config.yaml
n_experts: 24
router_cosine_scale: 14.0
vocab_size: 4373
Below are experts of layer 3 (counted from 0) of a mixture-of-experts language model. Rows are named router (the router's row for the expert), down (a neuron's output weights, with its number) and show model dimensions 96-191. Each number is 128 + 24 x the weight over its row's rms, rounded and kept within 0 to 255. Numbers have three digits each.
Before each expert's rows: a language model's description of what the expert responds to; "comes before" lists some tokens at least twice as common just after its tokens as in all text. This comes from a sample of Wikipedia text that the model never trained on. Tokens count by the router's weight.

# expert 20
It responds to: Word stems before suffixes. Stems of common nouns and verbs before an ending like -ed or -ing, such as load, merg, cont, form, program, g.
comes before: "ed", "ing", "s", " of", "er", "ers"
router:112110082183132108150117138133127103095095145147093116102129148121172153135156124123157158171109122158119115111105097119151144098108107127105102151137095130151103120115164127107114142120130139105113083089148096150143121119149128110180114113116129066143135120085084139129097127129109125068
down0:151119161114130121134109159121188119092118129103137168148126167122135126136112154107104109128153133129151112124154128144140099125127145128109155166125152119139110108119115173120130146125086178107118163076127107135143136111141149144116143097140135122176144103135117130128072116119057125125
down1:138119172127092119163151129171087128176112139134154123129132136150111112091149117155158138130119139109140144149151122157107134103127144159128163123106166161145138170152090130100081107176125175120110120166154104134103150092133097123133082123093069138104130085169110153128142123163119167148
down2:155094120156087113151152126109129145093138146153117173156070144108119149071127154098076117150109136163113129138139111132139085179158133152110104141147120131139137121141154127114170141127130183124115142161132131129148162110109104147121127147118109143138152087131127104131144132109122147141
down3:121111098107087119121105118109136147106086144091125160185127125165114142184132102113143154164110106161146130125103159160156139110054105159145087107145113112176114147115121105120120110148120146178123138159148125117164148149116082101139114079113113138124139120166099159109086158126118138172
down4:104130122164089152142132100127145112159140156151143136103147089125148132163160177129121106085157129143144155102102120101120143176101156116147139114167096081097093145094146140134157109151128176133140153139132115085155171111109125134159146105099060131120110119152115129120142154117102137154
down5:134162124148122125158130095143120080125099164092125162111124150106152122099121093180126140105124145162141124139138175113159079084128117097150164134139131136155120133122136116092122136110168160093124121115115150135122133136121117158127088116130126108127116188100115159143154125100120135071
down6:076100114094086122119163103150121163125149164118137163137146129144152126113152132130094155133114132143150117129085151114124151144119145110105081164122112089122118107136070137116105117133112200147147127130117129126173123120109096102144126178105097145120159132128129128077117149122127165162
down7:146146146164115128118110116133150135136110176108104123173122162137116146106139098107090164157102174122091124125095144083106136142130166097102153139133152127162111111148149122129136112120103151124125145098115160133142106114128123130142137171065129126118137096141096122178164136139145095096
down8:137120140129109113170151117129134135079096089133161138108107102142087115164110160102163128140129133160154114127141116161147143146147156130109115147143143123178116122133159143129100170130094130131122123132136179122150121135135141134085132136154129083145095167156123111089129120141138153106
down9:094142073162095127156192143122123170109120112115119145119160142133127121109123099152126112099138112154154114118116135128119075123102115141127170087108160127104116137136099093115114137104156105108133125115114124138111106112123118129134154127112163123148124164125129092119102151074102162107
down10:093147154160138115114135150126144113132140137143116116138131069156160153134127122133117117188143133151143141057073079148091106116139153135066134154156174109133134133137154094143105140091126119111112142127130102132155097070128111149113142168086172183117130137114089135155126165121127144111
down11:122110122146106095138097094107122152108096109140098155166179113096169112113117104109117136163103132122146117132158074173127135124150128142128132191103148137138155096196120114126111160121102105117149118124147126162173140125146124134142143092128124122153154140090127170098166133158132115147
down12:123116095173123109121146107129145132060156124131106116114100155130174109131115146096122133128154158135124126120139103142101082097115121087099121115094138130098159156167149108106132172113164213102137129118126095155137115110133109136109123106114153144084121126131125113120152085166144133127
down13:132100136123140196112107128116186096110162117149123120177099140119166132114142157112139154149145110156094148157130113148107114103137148083111096105137105110131104129145115116120142111118148142151144104140112163111205148121090149101117124079120114098146213107105126123156103120121105146107
down14:125073131148159154187126113088106075134157156127105103142116123146091121175156137207180103143138122101112151131087115119111118123136132138123087095130116155108145134118144132091147155148087136097144125113124123104111105127140143108139124153122130128111134141179108115128162125086105104122
down15:146137123127125136121130122173100157149147083106155123116142109145167137080150130136135111133125115107104158138149147132100088135086136139138091117109167098095132136111123142146149141148160115091144143122161106104129137153081159148080148139137099146081114123090119142094110100193178164096
down16:121156079134142161100161139136189099142111147095116126151143119110113135120117129099130152130108139143123105124145135111160114118120120084085183150112118117113089134119127095105098095143128149091158118128131120157150118091131126115120125114119117138132132134153128112162167089107171117113
down17:114144145166151141078125113108125134095156160128165154134077161123141136124093131109141088092126191170079112173154153146093094129168126147105143165131145135126115132155110139079129081167149160120155119125140143113111145146167141121112150102131069144117120135150081129139135099123137112117
down18:090132102169127123153149188154132116165125114152102126145110124163106143154105096139129143122112151148123072131134126121123105139148165140070160156122140110139128138086134128112104111136150199075093146100111155133101096126132148180115133129131074136127107112095097162131173121155116030094
down19:128140130134142138082113090146124147122137158142112124148125141140110115107100136156124134074152165115148143114137149147135148153099126105131130134106060134121129115121111138104106164138135165119152113147123140159139113156161143103160080143123073103088152129156118100148105078173132125117
down20:149176145121163112147136125123146180123131146189145150119136103114117118115107176107135140145163117176127162115127094118151134137133121126084116142078156120081128104079124117133139139106172151158107103159126113087160114061128166128107143126114130154119107137144113107128107110154155105107
down21:163110136127157107104131132139126105112124123113159153155112117151117110149100101134130093118109092133110128165136122118089143109145151102175135135120102142125162136132128189129154133153169172129092139151118170146121128160122115102122114140162116108084155138107146146160101146136125119096
down22:097153132136152152128154115085162102108122130121143102146132169123170129099127114091162113111116133115148116113157151131154166125154115119138096174112119131145136143095110081102152143134130161124132144125111132144173104101143151146194072064073174125136126126127122113108160154114125105134
down23:127110104122113147068139134131155144110141155090192106107123083138129128169124121093150095149127136186153149075148167113139160145131122093160149088117159160132125142163151054137131143145117074145118074162128132111110128116094122106100103145139155162110107140104127137106135121107137137168
down24:104099181177152109096117102169096129113118098106133053132129138148113110178149111136171104136126109152140120131144128107124115195154114195081162136107123101110136120112150145129122153137178119102128122148117108136136118155133121132111113069127088126190153148135128155171136140112139094109
down25:112142173165157127120144118066102135121163128122150163158104116139152095142144168116115097116096132130132117143113085146101091112130130126126178130151150146093127144116141154112141130157154109116116096162126130130134140159129155105090127115149154116142126103102149139120136110104165126204
down26:104111108144131175124122106121128095113131124128134152129132078137122163120174124163128107123154134128134135137105141140097139115133118165069120120132141129148145147143149110189134120135104160062117110177151113102139097109114104092136082087139159109103113125136133096142093168101136128125
down27:159142105119146170156133136138133094133132134117118090165140138130135149140084147104141152119146086169124110089124145113169086142120089137090128148176142109104152146113108129172129118110154179169130139110188124132125131137118137165113128118152157136197170104078144092108136132129111115083
down28:103133138093109132127120117151134097113134065115097136120167142128155126111134150130133127109111141103107093108136139116125158127118094113148149162106149130089099127126123122113188124153121133139148083105171165124159126149105110117117109159130164162128114138113167133128148115107107123117
down29:178170128112111117145114175123167155100076122132101146159122136130108127157092157114150146097118106115174080130145132120131143173128093136134118075137124129191154131123145125129112115127086223134185144153135162123109140151089133093108127101102089170141115106116118148121137126119165119152
down30:151174124165127098126126140111157136107136143080126149112088143109176104165153153144189142106165123155143095122108137146078130145113174120047132134121105121110182105144113099152129152135102179114123118119149063117139135140142147117102113114123171144100136162120123118150117134137148143151
down31:160131151171134202163139120138154108133179120137113143158162121135124133142143093122114128099149164096076152117129139123117124142143169101122089127127165113148121127117135106158116147164113176103144149117129089125120089136141174094098110116079147096131092117123106128111146105169102151143
down32:121109139120067133140096148112131159108161130144120118172100157113157158117146137157138174140102140153149101161118100110109118130111150108093165144142137135133115131155145171121100107101104161130129088135136109122114149113079072128144145104112094130078137113078150134140121116097110148101
down33:174153174167136121137097175119100099150171165142108062113150185181142134111117129155097126107140125114130130084129106111105121129111123122116125096123128135136118096138102162136133182174136120136099079144080156135105083170087123121173147146189132138117135117086165093094097115099104146147

# expert 2
It responds to: Location prepositions. Prepositions introducing places, especially in, at, near, within after "located", plus place-name starts like New, North, South in geography articles.
comes before: " the", " a", " New", " York", " B", " an"
router:158158087120121198149119109156124103137118112111105137135108126134103133147117079115115118157135134070130129139171100150114113077150127148118095155126134130121112149175159152115152139141095086086166130128158106119118073101129157137113106096105086140096156141130077143141088161113121137174
down0:090119103159104120128124134183105122176184154111099137117120106119133113121136106146125126115079159090115136148112154088126174170108121132113122143132111099135108146098147113104036149137118148085133134140114117141146115134112128102119135062116136100131137139185123125129140139138110162160
down1:139126121095146145116110123094130161101088133169139116112109074111139123118143133110143107109172124113117126141134132107138115138134084093146134101093129177088136091139105120096140157114140130149158110117113139131153105105110186130157129137099136138132138106145146158114098142134151114140
down2:140134132135097129146127119113127119162139123122134142110113146106124108126102080114136124119148131123119125178146138073171121163178137061095146131110100127112057143101140105088103137142121133109134123115141115142109138126115122162128106113103136139117139142136144103140107136124128116130
down3:096123118153124096092131127153105140166118119117116130124152120102119122155106124104136105114114126140154125108133126155156119128099131143102135142106133156173140109144133117084064152148148166091107087096139108102134147128151118116097098183128142132139104111170137120108148134146093146105
down4:089125151136112121153150083125142136152145155149161085131136115136119100152109126153123147108105129149135143093130113151154133119145107120125123103124183121140127109123116159129098155132121157133162119147081129149121112134110125136127140149139170128099106170120148110097120097126094147136
down5:108113142141076143118115151119113128106105121106137112192130117128121116170104152136118135099112156089102154141086160113085103135097122128163108123117149134168121178144130118095152139137129108136152154104137121113110124093151113135109151060097136136114091147094135154117141133130166175140
down6:129092085128119097133136148157118103134124129142182153160096137140120144109147145121176135128108149172149156103089155131146154107097125113098122146121126118084139145117124111135133154158142153158190126145146080109145146147121130107088115156152156130130098103104147120134123138079099141088
down7:129106165141131165107108109090127151087135093129126144144116149122140143087118137113124140162112104107141167112135114098085149144117148098112111140128121149170088112136076077133127095109175110117151098093156082144118115120111122131173068116150118118080137159194136155151107094138111135158
down8:162132125140112115117153107156109118106129113111155109124115135142119140165121127144111112148115086113063122140155131088151105139123130137068120109086172113134129131111112144116171123120143131110161163104140130127110130088111121101132137132079100140135154132143131070152129130111139112098
down9:130129106146164182147152109104117162140114091064129129113141110149046127124156085138126091092132113125090126125108116124119127100152113136091099159133153139104083107103123146084143147128112139140148129144147169123181120132144115121146130123094132115165139114114121090137105136146123104119
down10:160130127125107098073154139160105073144122160101105155166143110124153171101112107124141131098093144135176109120157135105077135103153142128107131120133137121186111149125114147133177130132159095093120098139137143131142120099126132100144102099146124115140119131148151114168147127128126164110
down11:147137168161114134087202139099145164163094151117106103156080126097135125133143100117127142155184107107088110113138146146125085137119125130122084129106123102133131113128138148164106135076104115124118121125139117132157155142130131163122142138172114143125139132107121104092143128111066154079
down12:150120158136158086129118103090157126109135149091152127113106131083106124114137111108135158137135099097111089147143137143132103108107138124111122102092092097132132120143161196124101147122139138074145141132097083095145119161109126126118119111173124119131140145099124117074143169127141159173
down13:102139107122102122124136139131091120163137116111126115112114149107106150118098137124161086147129130135119112126146160133118109135151150167109118117150127130121092159128152109099147128173139140197148120137140127118144123108158094137099118141106121098134151132121101086171149116134138126087
down14:111121091144132087170088135132124097136084164127152140112129146130136138115093123093143144134098124166145162156151107157150097149142151090116156137127145142155136143116154089098122118143095145162139107087106130149128130119167128138146166120131113123185115157141122125129153153174099125106
down15:127127164143105160165148130138142163122125115146136116102141112183134155179099084135140130114114115123126164103101161106176147084087136150112166150103108100133136101152118195130143149114115138132117119135126109170112138158146103101121138136067092148136160095120173127144147145096095099136
down16:122089125139132157104103113167119136153111155093156146120131148165105100139157117134111171128080145072116138135145124125078074132146107127095101127143152092160166089080128132166179126120128116120130118157126161156161090130145101121100170123118104176141157133077163139161170161065122142126
down17:093138129114156124173116125132102088152120119126139138129138090116067072136126111148117130124145115101134104142103161150125153119140093114098114121107134108168138146116146115121141157124124134117113082149141138109159109157089130087117103157106123109117143139126142131097088157128151140131
down18:140104106069185141145106188125153112129121122128154077136140100100152107115082114114136138110156129141144112118120164165148100160149153139108105143170108122120104145130122138120125106130088113147119121146128156161155137097161151139128141124145139132099165155148127148092142114102095130119
down19:150156135107134123104133142115091119156111103130162090189145065107150111114120083123122133120142124141140151125122099092155110113124095159125152142114130143160159159111169155125153146118121141157120122098119138160084079141129112176052153113089121131122140104122115144126098138126155111123
down20:127132088163102189117127121130126103106118153102152154123098121129097131134113104126124148093081125144107171167104150130138122127139142121157106119070144116099094131116139161153136097108130163106119182144135110128148123132118123103204131119136161111107126118123089138121160150089101112137
down21:072157108114143178149156155121075150138098101133119171136101101101126167112125096093167107108100159155133111114136127102123120139153083167129156121142095146120107142098118144111119111138153127123108088100105150133195052125171079085105144135160127130128136125129133104118125113131116181120
down22:132141108112136118094110124133130119099162118150137144143142116162127131155176107154143140125162121102106144121129163197117129055097112136115098149124116107140115151120123097106130155093105125117127114102086129101152107128129114138147115132140156156148089158115151091104125150160119149120
down23:100112136174122170105193090099087078087153130196123151152082178103146164092110132143137100145171125116174150128127134130118098172108132113102136148116129109113154115123099099120134107117189180174131120117145109149137106118112109112119110115146163085168090150113136113114099149115118099133
down24:126179152127132148147164145081134121156101124142137113151114085119145144153149129148128122128126166102142137154157167118134103135097076152139154158156135141143117138092147119175101114085164085123143091107123161136141147112127125126114097147120097121122105107147154135103138135150161138110
down25:103141141128131134106118131126117167156139142100165130117176142088143156176107137131087118112136126132158127146123139147164151164110143114147128113082104132113197138061105139104097120108120126154127143153140118147120119112147109149097137116143133158152067136135106114099117132156138128096
down26:102120114142112111118141101133109169165131146087089150144095157129138137118108106161131154103089121113106101118113132129133120136154157129146153105134135093151153155125091125095102065127137104123119145146127112076122143118136151075138131137104178137112126153060122129149114128127150179121
down27:137130128109151173157143132106131120146124083153120126139120088176114123117123120125096100087090122126125103138133113094123113140155139144097101110100181156131088139135093120141173098124180140132148116165159160159201080105118096094111155149165141110119121129132102149109119108184134127123
down28:090132128188167140118115105140126101098095123127139117140168131115107088114144158104143149143140136074077111125135129152151121104124110132088106096092153102140144129120125142111119124129148122126142164137108112071117105112132128136119128124118137126117138149123150133120124133138125111178
down29:103122125124144161129139081111113141131103116105121147140134119151150134103102103157118132157136158122107166150148094101125101141132153138090142111182165124101115147152131086145112133129144153159167126101121122180133126118134126140138123125093161063132125105143122109120112121101135124137
down30:150120147137098119106109097088199130151145147110105106177123133134169150147161142116122136125065132142098130129134145114130158144092127141143146145156131122141098087098134132132117141141156116116116117140130148093154125119113038113105151096149120125160110122079120129093150119101111152151
down31:152122125095134147083097165134123163102108092140144078139148151144121122108141154176100162100129131139115091100100191123137131138151113155098118115111147088159148102116163114105089160137129044103075138115129127098135142110114138102107137161098119178151144148137124101097126138110124100071
down32:106150078154122115136130121117106129204114132083144117129123144114087115101138111144114150118129128098123128132099105135141181138156111131129130107141171126169114139131114154170199089148136076143177137146155145136102109093104081133126139068137075087128109115142115139147127115092122131108
down33:136102137152147115129153117115133085098104123131144075160120142151142145166130152135089096113107080162141130132133082119151114145118167105115115151170119139170155113080116151164097110127139075142156100147095112107144117109093144112129144156153105123151136131136137126158147113151132117091

# expert 7
It responds to: Space before numbers. Bare space tokens before digits in table cells and dates, plus word-initial stems like sp, comp, rec, rece-ptor, mus-cle.
comes before: "1", "2", "3", "4", "5", "6"
router:150112114090112128125112119105134127150155117157140129115125167128134114117135152112091143085119130149118108124130125135148160134145108152169111114158167067146123120134113124129131127124127122145096121107107100155143191129102135111139101130103122134129140143105132102137108155163127097167
down0:147118112161108123097157078112140136134123146147129131087092127119128171123098112128106155105139120139123132149157098115090101088116111094122095118160122128134121122099153112140130160135108188166141161127121109174071130102146186166168131112134076178111116153132129092155119130120122135167
down1:136138167146181089150134136129127104136109102147142152117146193172175126131096122170082099126106071133095175116143157107150133160130137173135146160133159095115125154140138175151119118180134095111144135077153167115121113108064106117141096135070121148143149121123126122101127096150101162140
down2:117107080095163111134163167172107088142128137135135106184128124154098116161121093129119175134149106141109154148126133147133131122157164117141106127172118127142134182175120090119111132102127140152117107151122109131115138119134118127179125110138137154133123127100125120085125164143138095102
down3:111121088114129098100140103141131107102136170131131126134123154159100143131170099134112135164150127130114138156129126155107128162114090106100122121145160148117144121159135167123096089126126145066135155148104126129145142161136112132097079193133129135115144100125134120112186143127121135098
down4:116129117112156129146107126123122159131119138197092090076114134116129094111155152148157181084160135160134153144127067092142092126175115128181103123126124151130128127116109107104138148105154095106150143123157145091130116106107117139159154146106140129110104157078111165165105101124195124138
down5:125110130156103118112103126121151084167141141140128116149102113147115118129160085108113091135131100110125111115125137112070094088101149142126118114105124135105170124147138134149094152150117108114109098110114115120125109127144150149154139137095120122107127153084152116152114133097096165110
down6:092166055146148097170090137117098126146140109140114164077141139120134097159112125101117114111136123127158117076147141137129083106147125141108094126145114109114125134176132150149105128102112180115124104123115130082162172140155129118172117115115124117110134132111117162142167115103153132139
down7:118154170142129132129134092140145092164092086112138123153126158139115129143122131112150096111104137125146137109117128162124077109166145096158099173132120128148090154089165100128150142141108130134127140152130132148082155124129126140133105147154112125091138120133143136120157146096106115146
down8:123117149147149146098114083128137126146103094113125131100113123127109147162145129108101106158090165119106128119130158133130127178132135121096144129118134154111114128140135123139109100151130096103117147101132095129128112142119117088105142150063142109159150107131142141100124128056125127070
down9:139107139140139166152168117113085116123139125128135135143114157139151120146122104143139132135117077097096084134127158170101129131133131098130133150111105143098104119145123172136134079090132161102071108148111175151134109115119161147104148101104112050126130125154125115113151157126116128124
down10:127138154130111154148131127126130134136107104138062122131102149126129095113141151143127148075133110133124118123130086132141086120146111141198086153156121091188094131123148098081141152155117121155132153096144103130138130093117126116123128128111148126122149162104118188145121146100151147156
down11:121111136140130126099104128129122126158131152095132115097121153118113125125135140137192136110117125179127132145079138179136120162184143116121163134130174108152107104082156120137143118104151138115137107145136149117098136147107124115107187196141138110150109127117123099114151140191110133124
down12:080097099156111146142131138122149134178140100118146141122126111108130078128096139151122099130129116091096122103110147137126110145112118143120096141170130138120090141171164195147103151148138156132108122092129120139180150102110133129105131072124112122162114135139101160111101125134117141120
down13:158124161167106162160116134133104126133141073147103145151126149132203094094143134136120120102109143094129131121124129110161102121106138127179080131155164137148124140160140123138124077122100142166131165121114140143152137089141107155156118107129158127172165122094127084142095151133118123150
down14:170140117098125121166123109137091171131105098146125133151133128107119109144138133163160088092112126098124180105104091115162098126187107098131139134104137136111124119144120123178131179159128108160147123124119135149111131143139173118144159115123173125106110112151140144124132108163118157164
down15:146109174139109100168114163164131174135134168134141110149117101113154141156132197146112147129143135161111119132097094082146123134126112144122126155105152152142144127119149138126134119130165115124148136070106100107157116136151106156147104129080144157132124125136101126152119161135113163119
down16:139143106117107133130115109127108104156118136125135174111125129140133098108121159168096155185132127162100167113136140098146123123125117121075139123114125136122155133138144137162134150096121117122144125142133076129163131130099119083127130126133100098159158112116128115161120144157125111111
down17:083155091147164177114155093129151106107169096140109130121113107116100091165142158121099161152139125156146122123139144102110147219149061101116195132160115170133138154095124142118123130131160116117122127139135151116065135128127159158096130133111104131175147103151086101114155122157142131100
down18:086097096129145159075116137131124148124078114147154161137156093161139127154138151133115116182153112129112169134135133140130144134140135120143113155191155115096103106106087112135084117124148116149073099112128161116107139149150161106103121126093149121162127119098163107119139077141148104102
down19:128156156138147122116157120123124129116108167152100165125172105115122150139134114109135115162108142171123097119129187127084102127150156125140128112128117151162157136113135161104116115141139101091124143156143137155124109134121121118096107140124130063140122122083184074137123090105093112096
down20:147139096134097120146123113088119176091086129131153181108111095141141167124139148173151116138138157106103145172134106126177124164107146120122138112155140135135114139131069153125132105158135120155132141129130120126129089100105164107107104128134108105138093141172150098110151145122127128153
down21:159117132114133133130160130146115102103113111147087126116101135132112132104099167140098142122112176110131134152160132157127108145144140125129111111143128121150130123098119084131154122124129173103115077136119123165164171138137149167118123121163132097107147121090118117114128143147122120178
down22:057128117128084110141150140128064145088130138139135139111179178090098109141120132099152129168121146081129120149142134143087140103089106081137136144132124083119146127111150172119113108115130142129160137150132107126077163139145136106094120122123155154148108145111127134101152160130121119071
down23:122129137135142093123111099122115148111111136161075131183131132184081099156140148159132130092139084121130151115134126116159166131124141135123081097154090113111187110135114180125125174151143114156132163090116127128157122093126142131118126112104119135143125112102104093096102146154120091064
down24:152148153120141146130149122135091130125094129122141134104134132127089108136119131145151133085122120149141115110110054141100136158146093163180134144134139082122087144131117114105134099134132176155100172132111140141118097096132130156125114139150105110130131126165132144145135100114151107177
down25:111124099140117115099103140138136174149146144126165095133134148117138130144161119125171104101097114138164097123127131105125166083123102150141127137135156133100093128092137160138127150152088125133095196132093156076154139155122160146141134108181109115125136144137153134140138186104079141128
down26:140145140142102122152126145135102136164131164131102107102120140139120157138135165072118119086115111150128109145115090100155136122128103145145109142131173147170143153092132115075185113103164094091108139087124146152131107124151114134158140147161143123135092128135118105141095107146133133137
down27:138145137147115128128137134097142088106110152128133106145096132137154118136125140098157138143140095137115076098150126141114125135153126141131137146152174127182147118116130099084129136139142128112115111133139099114114154107149112118108090095092118093107134157145107158157137090127136153142
down28:129141110115095182114110158118151158151092129120106153136108128121131130144120148149134105144113098131173162112105162134101085142156112120126088147162115128146141123069174106111162096141166134165148170123137068179127136123161104182115134118121124132129151085139143148137128177094117141131
down29:102115129110097108113129169105143128121173165146110127149130114113112104140162137134133133139176102106127168114161129128154121128129096098147175098132158116110104104084111135088125119100132114134141165151175131096150121138142133138097114092160125123113125183089118152103123118094142112122
down30:112114158147167151134140123119123170134137152132103082086159135139099159147118100115158121104125109141132184147124100099126138138130124105116133114113164151167167110108123125141137110097162100118145126110100096121104156157136152132116120158146140136160149118128122136116089114175125079167
down31:166065069140073123093107128087134113117146115120158123127133099101109146124094151125105093135154135130076117140137173186160182124115119135074179141143141158131128119073086104106139090099105188135141117129102139111126122108131116113115115100120127119093139123146118087149159137145137112137
down32:096148087166122121175070179141159138076119089163151122126121126135161140146122183136135119117133133133146139127127097166115141140125166169126106156143115146112117087182089122129106126137126116134142133081122118147145123141165144111152137106143176110098146130113164090142115126161121142147
down33:124101111161152101160105112131162140081100121123111124126135113099115142128104120102146126136135153117129143138142171082148135132117133121132177128117147128163163137081111106103160140103144188102101145110171120072143152128100134161113140153114122137075107098114143120112116124134129116091

# expert 16
It responds to: Numeric formatting symbols. Decimal points, thousands commas, degree and minute marks and early digits in coordinates, densities and demographic tables, plus infobox labels like Coordinates, Preceded.
comes before: ":", "0", "3", "5", "4", "6"
router:125125134120139082154126118136130137096130150072121153091127164070116083138130117101136093145101089137132095138086158094135086105136137107130145132189145191123129140120152110128119104144132102134098122138111153127138154145111126111132165130159126113127122119170110112170182118149119136159
down0:157099111154084125130143186131138132159127159089165149107132187125155147111171132097113108092124096114107157124090152159155135129113121094117130126134141087109196144105112120164119159110120207112111151114123102109124133105125109128079101140124095119140148112183118104099123123117144124153
down1:159175129149105109103102098132132074149129136107125142133173122151149132168110120129179143146085097111129121135151151122148118151131120137077177125125108138171118163132098130159146108160223116151150090124117146112135087105110104116148137131143096118108183144151107066118125125106106146108
down2:166125086154143109056167132184123128097144114162115105142114107128110112071140144100125100104160130053099093144134119141088160102141118114131117179159121150171145159096112113098129152143130138105154120113138126145109127154171137182133052123121181116151082129178109148155134104107127160124
down3:124139128152158130132113128171142147143160147141131095072186113142117149138109135139134140130127112111135125163158154106121104071127100115128089112170083137111144076162087159124123123117135161146104143107086114136122163152138149157109123136125171116137145174160096128119144136145083166120
down4:131110106144123123107102136118144158160159141118105124165124126099111115160163174100133127123109137148129145117135154133139140141165089077137169112127141116129107112084157151126134101163126098103107153169157120150102137114093110115123137101161157147104110101077114126106099139163168126112
down5:153144124165129108117137073114158144157112112123148147144114109135126183110137132111127112163102143159115154152136140175141096141109160130154125154104140127133136088080144151153140080163148102126140125178146119121116127140124157133136115115156090098115104127103158112123146155150133138132
down6:076152125177110127106149108092116092136146157130135105127139125132181156135093122090114168114098122135158083118150173122173088113141136129144128140136119115115111154078131115140161097132143159158135131113091119146141113105151110117127101104106116088112146160136134119106130173080116158157
down7:163149148149112097143105129138167083154099156115129126121134072102163115094128126144141148117151147133145069139121132160092094136161111125147155116109135117135085166149133108130157138094115188150129115125134118146126117145099102138114108126108112102147140158155166165079160106127113165115
down8:126175105137165143127117163118113162112131140138123129157153119128137161142111125131150155115133113148162143106141147189135129122103120137107133139107137093129129146107133106098172164120076128120117128101122133084167099130064154101119128139169138163139098130141079116100105172115138140133
down9:127145120177141078130116169109110142108140127106128121129127137135098147106138155125130135153162097130159117093164108143129123064148135091135149126078190129154150132088136124103135120107131214099126116126114124089137105100146155128150116135135152129194157085103144099158085173113111114154
down10:124112142125125137099145133099163124106128122087119160131156100106116122139118149104109155160133158142091156127145103128147134156105079095041180133164146185180127142094103118131101139135107110122115090142190133110125131077117145092112093115126147127103096167110128138125114113097152104139
down11:136163130133165132147149093136165128132128117128148117130160083156102104117161145127129163133134145129122152088159122126098117157101096113114104164125155177169140128146161148136133106134137139157151149107142104117131169116109094089124102075110128076121149131108110122067156135144094129094
down12:099080131104106125098135089159145147098132155173081110120141115140137168163119147123152165090101116133142126109128193125142154122122142121123139116148125106140137086138129145150137106139105170131158096153125123137127114126066146140116129101144160116118155127158148109106141079110106123145
down13:102115145152120117108135112123105133157089095131098154107116134133129130163176124115128148136142104099186098147132098122140119120149105118116100117102091146140099089128180173132136114081181182112130139133122137165115122127141105103148138098147142106142116115167192151147145127149129108129
down14:084145119089161141162141140131134137142125105160160120135069125154121141115104158087127162142137148128153118107148149137114125133103155173108110106151118145170103131131129144097124138171105144129095147115193156116116136136128120148136096090079148120120150131157110093136097115087100117151
down15:111104139164099127101080140130156153135150150097129086134118117150142157113120139141090117068117154107118122136128123125070133107164105118167148137111147125124148120131138126107104132121177119110150108146129125138143130138125142106164149090146121127138119094126101095124133139089118141135
down16:125136143110126143115138116147129168135103121132162105096075084160117074148139145127144129150154130144118143118113121121130122130105127125150154100152157136076112184091106141147096137115139189140139129131136139143117117141144108129117133089111120148071152118139133123178123118101145183123
down17:119097128089100138110151157143117094095095135148163138090155117186115142114114121156152105141161165124095121120062081122147133127128134141158137152117149139122134132158066141136152089153160126180099128119097138129086133191097127109133094168121150115121170124110178150102141164083076116090
down18:176095097140127119132129131131107101137136147130097104129129137132146112112084116094177134099146151169135084103102107135127134140135106124108119155130108125166104137118109139099138123144141152102125138104125080178121134134130103138173136117163112120101089179182161101138101101133141112120
down19:124140143143112144160089134116156161179148137141116129118089133090127112121154130120092103108135167111125142104125156132140139108120101106127138176143105109116124123138107110123142161119140134088136123151148098095137116134150137161147143130131146107190089171145110123116111107173137121135
down20:119147143129142136121168146147108136101150156110121160091140100121122122137117135106125162103122156155107128131129097144111128098129162102144143148104105083131111150109072143169093080132140134135149086156111136107107094105091132162118085176156100129147155137118134089134183084175141152129
down21:115155149147116126133106156114116081164144151134174155137100145143114103166102167145109142131140146115078112143150079155131129140136172131134173121158109120113148104077107183106167120118146123142076107153119118124118124104090106152143114133105113137137136156132127106142126153099117105100
down22:106095102134155110126124131141124143114119142100123125128116098131126171096137126112144160140159104101140117105137072168132135159150116117154165161196136073131101123128093115125116103138153153069151106130121165134074131109129107145118143093146151146131119141126111145130153126109120110127
down23:158145108122142130112172146113150096144170144113145159108091160053136111081150130117108136164133075144124090149128141123143161099080128154152116114095146159108108136129136114136135142145144173133162110152127165119195113113081151114147127127137137111119135160161147153130115122176144146094
down24:134140144114101141114135133143115107166111178169080112143138113099112109193105152118137126107147098107141163092146108117134128141118142124116145113118117134151193119112124100069128176139145143126130119102116107120098143116081130132145121134112103156167105130162102125110095124131113093147
down25:150138135136095109134113150146137131126114111139076175117129129115140170091136095143102169102104160107132149116084126183142124129116128162103135096132167148134153159086137078149136129151111132190130125119137158117147138100103160116131153145102113139088093152140111118106128130104115108111
down26:187120136126129087103087164133088167106134122181149138140111194115113154115148139148141122128161114112142145133100123125172142081140112137099148153101142064077124107119126139157149092095180170121093101104156130158089138104160120116117144122114144141168101159139135139114120138090089113132
down27:120129085135145153124179155125137112116150099097126144132086129114137141106119092109152124114132093159141076114147152160149131088198121134143136106094114124081108062162144114135165123098129208116132145120106099122087116196104105102117158083113144163142121113134116115129135099117057158141
down28:147154109123161151110123107155146118110143160144138122116114100118152117151128143128148136092143149110124095129152151132147201138169159130151158094133120097111114139129114140149145128095111093134130092113080167138104147152120102126150151142061148146115139096120155088133181184159089147133
down29:145145131135081142141145165144125125152110125102118158125116098125128158125098127132097092113117112168105148137103151111116096136124141108164150106108196139141092149121129153082117125106144090145112145132142108135072136150122113185093136138144112113171124160110122124140157168163164118106
down30:136118116101115120094128142129123121145101122137098127119105119153107132126107145116128131127107126141117167098079124127177151120129160128145158111122152118111133163118099108113142145107155160152113168157154127175071105125183126095134101118132154128131144095114098133140156134145149168142
down31:126131086154141101129117137166170125132131116134156091142105153117140151128132135150114162140099087112130088145131133117071163125168217142123177126153131132101122116099164143116078115127110137131122126108149092167102106082148133123156107149113092130137149162147131098133120135101164107135
down32:152142131160174133150099153116106143080161129185096127140131114142127147128103105110170114123151157124141119145100127129115129149145135138136122091167125123150133148091150120106134153154122126124137104135117154125093112118146116138113140132126091136145124138118111107133150128100134127146
down33:112081106130144155113115139098090120136103113116118131123141163167131116115135152110163127185137153152126144083075135118142127100123138156126118150122113108107149099127127114133101151125155201130107125161108158129149123139138162096083103090148127099147106155110158129140171084115142127140